{"n_layer": 8, "d_model": 256, "n_experts": 48, "experts_per_token": 4, "d_expert": 144, "d_shared_expert": 0, "activation": "swiglu", "moe_layers": [1, 2, 3, 4, 5, 6, 7], "router_score": "softmax", "normalize_top_k": true, "routed_scale": 2.5, "balance_loss": 0.0185, "balance_bias": false, "router_z_loss": 0.001, "init_std_router": 0.0063, "lr_router": 0.00166, "n_head": 4, "n_kv_head": 1, "head_dim": 64, "vocab_size": 16384, "norm": "rmsnorm", "norm_place": "pre", "norm_eps": 1e-05, "positions": "rope", "rope_base": 16700.0, "rope_fraction": 1.0, "qk_norm": false, "attn_scale": 0.125, "tie_embeddings": true, "parallel_block": false, "init": "uniform", "init_std_qkv": 0.0167, "init_std_o": 0.00417, "init_std_up": 0.0167, "init_std_down": 0.00251, "optimizer": "soap_variant", "lr": 0.00232, "beta1": 0.95, "beta2": 0.99, "weight_decay": 0.089, "lr_head": 0.00468, "grad_clip": 2.0, "warmup_steps": 200, "schedule": "wsd", "decay_fraction": 1.0, "decay_shape": "linear", "final_lr_fraction": 0.0, "batch_tokens": 32768, "seq_len": 512, "doc_mask": false, "z_loss": 1e-05, "train_tokens": 259700000, "steps": 7926, "dataset": "wikipedia_en"}
Below are experts of layer 4 (counted from 0) of a mixture-of-experts language model. Rows are named gate (a neuron's input weights, with its number), up (a neuron's input weights, with its number) and show model dimensions 64-127. Each number is 500 + 40 x the weight over its row's rms, rounded and kept within 0 to 999. Numbers have three digits each.
Before each expert's rows: "mostly gets" lists some tokens that are sent to it at least half of the time. This comes from a sample of Wikipedia text that the model never trained on.

# expert 9
mostly gets: ".\n\n", "===", "==", "\n\n", "==\n", " |\n\n"
gate0:482449485553544517471475527496439552536455556586516453497481555556444519499583494561517471523546574536449534550517494506577459514544549548523547526516465502552470524514551553441505513490513498
up0:601526541468446449492482470502519565441447545483484538544546522491523578470501563530491485522556517429451502512471530495479481495466499482466440522460504498587476505465543471523422532595503546
gate1:472481406534540556517572446517467459543551525482526515464414563541515453538528550572436509551468472479475553437491496523579431571489464494542531512510461470518479482463430436466488469562521422
up1:573532447579536525501529475557487479486479529467510504530412501511513511503538450542538424558480560437479460441538489514495529537461503488552549501480544523476498508447496498457458480450536535
gate2:479448557452546446485523555448477517511566501506516508522435490549474474477520471536486477512424527549569450420437491535466496505485541522450466468490497469471522499554493479475478500485417481
up2:525520520549505531513559464550537455474491460546597456472443495519475494527480427449502535481535465504514522582501460491481484431501471510513527492527506509503431446501513574523466526534469550

# expert 30
mostly gets: " town", " man", " community", " group", " development", " city"
gate0:569500562482489543476418449577528469487529510522514551427427465569472459550497483386540463472460464501513417497444537508487515520456489482478597452516536480478462511534487475446509482466504502
up0:468435470493546513468550489566483500562511521507479531491547461465472530540500555495531514503457567471507474511519475473532485536505439492505480470515458505579559523552524413478537524532475427
gate1:473553574499479490503501500455473557487414496535423623520554410520489451518552554525492521461514488454474464502496519509496567466571506449549562475453542506560496510469545463490500458554505448
up1:554493527541506520545452474589488468444438473500535478542459482505533544494507505497543466448474506438526456573448509416512467508559477502493544540510479468432509561561472497577511480501548508
gate2:537475549493496594481465408503542493547437474508511453501468506570504568466479512454470469496418494512490563487576515483538474470499499477495529493497350471453468544554524516501534435484487499
up2:541494549450476420437475543494503462494497507467478525519534471498551496556482572467508517505487471483456483505507434587533534484594460496535521456476502528423493523505492481503490487434476495

# expert 46
mostly gets: " film", " music", " song", " species", " album", " information"
gate0:500517533433530460564563480530465450446557521431568439512447499549573517487532457523502475483525554505551478490526548517525520511483532481487502552528543448519473540502500438571596503578475482
up0:476521421570495463456462417535500498473537498505491490451493508466481448440517585594524500522521521531584463539538512505432488488496462519462515533543457511466455517511498460546576568410527476
gate1:502541457517446515526462489584545524540513571482471506574484505507499465450559479520489465516520510521506443505508491521486461512490504437505463517466457660552456450494494501517494542495493463
up1:479545489472449487563516493489474516460478540469462494513504485566523453513574487482473408496517435475518443439467566451483510491437488554533532548499482452515453525504478409425485491461471540
gate2:468533533565504552502487531562545518495490498482522455431470524529462460479509601525545488478551524553530518439542523516511511459461476516496571549566528489476523498486514388490503504466391520
up2:484498458497540527499545559486544501505461549522503495506544455558482489479481506538531514457559532462529495491473463447535491523439493474521465515454542491475472451513512488491445534462557585

# expert 18
mostly gets: " their", " his", " its", "'s", " His", " Safe"
gate0:468514540549466522467506508484547440506508532517460452470519516503539505449510478473398506553493516440497501422494447520502504521510490440478502472547437496533546458451454451478506560485535455
up0:457501542526526520444532477523531500477582490473530464502515466483447475503524467520460478511504488483547424466556571503457523511514419440511547517422460552453502483584545437460574463446462493
gate1:414540444538483534499524476523568474552543479539452527522529409495561528485583555525519484496489491518471535507496453496570550515506485457525538529482482522526565532453467442469471502476480512
up1:456484580441472496506554434581455501485453502540489548489483448457509414476567470464530527524486445555516517435561480476418485539478456551497497539484544496430480517501560432526512491539471473
gate2:521510514531524497466513500456489447493442510536528436476466550450496500459521529579510437481535555439473508523487533492545515478494552538475492497579509612427536546473534545546519432523540517
up2:478508523453503481476465464555520446521489502502451524463537496513493499580502521534534482480502535513471505483436500537547500529574399509533522474530493509459450436535520504495512503443465510

# expert 23
mostly gets: "',", " –", "\";", "\":", " |", ");"
gate0:522464478464544470509544505488572536438534531431501498488500468549476520526550458438493503448512466473518477514482545485569538477565482582477521441553499501528588498526498455590526523473490467
up0:505509509503499493531509486573501475504494481471561513428429532479549598447470533494504556557541525535495502475514600511483474445532496543530496485472484489487521524478481533475496561494523427
gate1:508466473521528492483499494472540514511543519531422450541496516508542503500520512510521556461505477476523463524441446495405490503520456537447529493512524515593452515526555545445538549403483532
up1:466492612520501488524520587527529501493550505604513488492460532404484514480499497463458431604491531499453525487496436502475489488549583492513509540534463489466466460455539466509502463552446488
gate2:507547486534497523502564539525507509510454487539513470543568485491530468479460500508461576420496470526531495477517556517525456516435482488467534410548516510496562431525451490417530482459499449
up2:434481501508459597417485467526499458564520510495401546430569476483519554520440463462524527554442542504531500409492480496613468448584549514513567520454489507473495466471510515552488486541462558

# expert 16
mostly gets: " had", " has", " have", " are", " was", " been"
gate0:476520501516498506547541511530540484505487548507465481488482497496495503475498479518512510451510475452518467491570605459479471490493421449478481458507497525485465506459483442514452489505494592
up0:409552507525490519410521483538442492546503493572524491496491504491523509463532489515456568409445459548474520494549552497502524577495539421493527415540572498498481513484516447495540491472509418
gate1:513477558488500484488509499466539521510454540480524507538479493468471475448471458516484517506453487484588465502576500455506455532473526497459479465451498437469495501557566465506487482469466511
up1:521474501506483507567564489528471462408520524460515466513471553523538450437540490464507533489486525528526521527414547456508547496518533450488447518472470568563506489467559527462519569516468531
gate2:488460488421433515506534547426532481540492511451590508480483507528507550554488482497541465547466493588484507460526507492449581449475534517476469497479516568507489502505533479526519530459474530
up2:488536481431502531473460557495471450543493496479569505543480582512472558495513504485538545490485484505489485443473515510523509423489497480501484492517477472555488455511505483519458454539474529

# expert 20
mostly gets: " the", " his", " a", "The", " this", " their"
gate0:519513546511521502490476479487452481486421507550451484559490515528452543534494484542538465500513465577563438517468459544464451500427466470477451494539489540475471483486424422485510538482525547
up0:521507536475513467571539523513565508497526540529431551580500517506472465570508495463594471489543472499502495471508515472518513496479533585426544542537518487568570524466450450532481559526514473
gate1:479447542476531554500568475502489546581533474499482535531473529519524500483575518513536464468538460562490509495469515443464505488462485542494501480489521460443484444569547584506546513484531465
up1:420467535503516435465488547467557515465452504565471464516554480537484465547490451508482465487500535515433554509501397439492534467428455489507484467503343499503537518377485470557511509508523491
gate2:489501517386498463535464494556554530479455427585499546468502541492483504505497541487534486477511544432626501450492568501551459525494540486497482523497541539473495518457495545530461484521433485
up2:503532445406503484513496449504536503534473533488542565485483523465462489463499585546555442529487481496508481471425520550494588439444495494601462511513498576534489506506556507539546576532491515

# expert 7
mostly gets: " (", " \"", " U", " =\n\n", "ou", "("
gate0:456498494561454597502473492519498519488463507464552531552478502524514481533488583524494481496516524504483507530484533437514474466507503498424476470488493468564547464457537537457501487510588415
up0:522529490540416552570506544526455501570403507491462553455574541509509452524482491421498558567486579534462469492552551542456456544540479538534610543470494525511531539545480549498508472477529477
gate1:482419551454546444463536499533501418472493495494464511526531507476538487498431485532509506489469477513491537490469600462526502505511595455463492537478454464500465541497532465497440466535449458
up1:478511520478481518474524468525500543559507556475514410441504524465409546465432501487509533570519455497498568525454431495478507616530426515521455566425459470468456498487483489517509498529464454
gate2:477463566477496511485440511489533530464567498518504467520493467401544476566457450519501551525564425542412422500510431451583498550535447531515474476497525483473530498572491498543463522519457446
up2:472535502460513508513525544472507475473516488492525535492492529459488452506548519528488562525555454566489403467493507460439473537450466477471465437454488517505524489555465453502504502460407569

# expert 22
mostly gets: "ensis", " de", " you", " et", "?", " not"
gate0:488517548423450452525579483552443500484476567569455517556501472525441429515540511455572488571437510477486467529458561571502560466473463518569449514572469499478486466517446450548429511407510563
up0:476545512496519497558529518506520537430481567513430530488467492481457505468474521385490498442594461535469500517498519447484529447454490515506506464464489517472461512487512491567508558538551545
gate1:395514499431444507539508483502436459482478530525514499526483451521513464479497524522605522494523455493563494491474499489531493490500483460478485438541503559547486551497513497513494459513539509
up1:445498509558529533515432445516575511486534536537505486512438510499435498435515497482468537472511508501503523514461508484464463498452519491484462498465439591473533531484515524554522502545484451
gate2:485533465517479494552532445443530472514557487480542492545506473538515535507411497544502519481515539547431518404466513560450535520534470488468569510522516492476517499505527523536475426450484480
up2:548492530497506509542484528492450483521413487553471456495370538522549501497544558485526471483549476491466539546561439503479437485480457450539447457453550553538541543565519495499596463549456412

# expert 36
mostly gets: " used", " released", " played", " won", " made", " served"
gate0:493521605455597507541534493494442446535474516501424437519487451573540543492423517493520534543491528547453586440470553535550511498493529508452588472438528468432457437461500535524433534522507479
up0:535563488515495590615527491492468486510489549534554517501439491482522510492493460495488513511549552501522456417483445439508477475521491461479446542475557527554479531559483550568488480501495548
gate1:459551492432509579547517451605481526506561471508516444578452465428474501507552583520454454499519475559513527586477506482504564443591554458484426432528468483548467481506489492614458475505474533
up1:502517533505578523527493550467514445580528480531552488576498519505485527560489496537457548552505453556498496474479483520456551508463535451477487491508532448490514564430435427511508518503485477
gate2:467507507525548522485422515480513490480492544486455529435470426513598484527558468464460537469450486559483474496421477525519564498456520575502499494499572456560529417510538524472531452465503465
up2:518492537522518484531494595436450504463521496445398458442442531410501516442523450522408502536559552546482513463558491460476447510482476492467527469437546509433503508487469492524521395537513565

# expert 33
mostly gets: "°N", "\\", ">", "/a", "OS", " hp"
gate0:600506522478488528450578515552542476416505503507438495544487504454465510479488484470467453515494450515474497480462527518463452491549497538436582458564564507477478446493531431519465517496451493
up0:491435475552484429557496483446565460475476649481493468433539497507481519454489525485433552481545503415521529528473524477503453434529538524474488482524462535482462571514510454505535501480500496
gate1:501520468460505511549500501517554510467487507594503481501567471502541553508519410500492441467493551509504549496536478533519458497538467433508492474491468523428485479466556489443532495453477508
up1:502464516530507549499532528592529460474495494422471543508557483447561457525473482506490460518491550451468515503459515568507487476497506511541604432422548533415521540538479474572476577479500455
gate2:469547455476570584512501574540479541581477533501491594516434480501467531529473415486449537452441460527571526513553548507558467487498514547491591483548541449525523440501530555543492484592520479
up2:549491544466442574498507555496470480464469512538486439512452516509579549546542591490504530504547493473414530471433508493503510533494509490549480521465473597497561575487590557500478449551487429

# expert 11
mostly gets: " \"", " so", " un", " more", " $", "$"
gate0:488507519443488446491532428481513461553485486513552521496417473448578500482534476425522555502515471571435520523520514529515445537485472481524521476466482524493548504471516470439483535496540528
up0:446508485555486531511512454549469490473495606458488492468533480484469491461490460506512478529555458447496449590471501440510527564596541599499476497523469469532481445534425480614473541511529399
gate1:532522484464516501480526541528459532437501509493510480487520510552526520426516548500458458473475557544530546407521530513562443556490536473516535534563491505508518482539511530418522449522555483
up1:488494558441514507443484527454480536497565511453529526495501532500514538522522515568446523466532497517527516482449454536454522491448540479525449506467490494525457448535521453389507412529468495
gate2:459542480530438599451467498491489537583548523521458523470528623469519545487549524457586539546537518523524523474463468438436452505572486481541468501456514521563489472433504447470536423477621432
up2:543506476504383518526508481559537495526470479570562570468460560519514530547563551550528549520444581475513504541501504491451440468455505503475502531521502538538512491579579512462534553524509482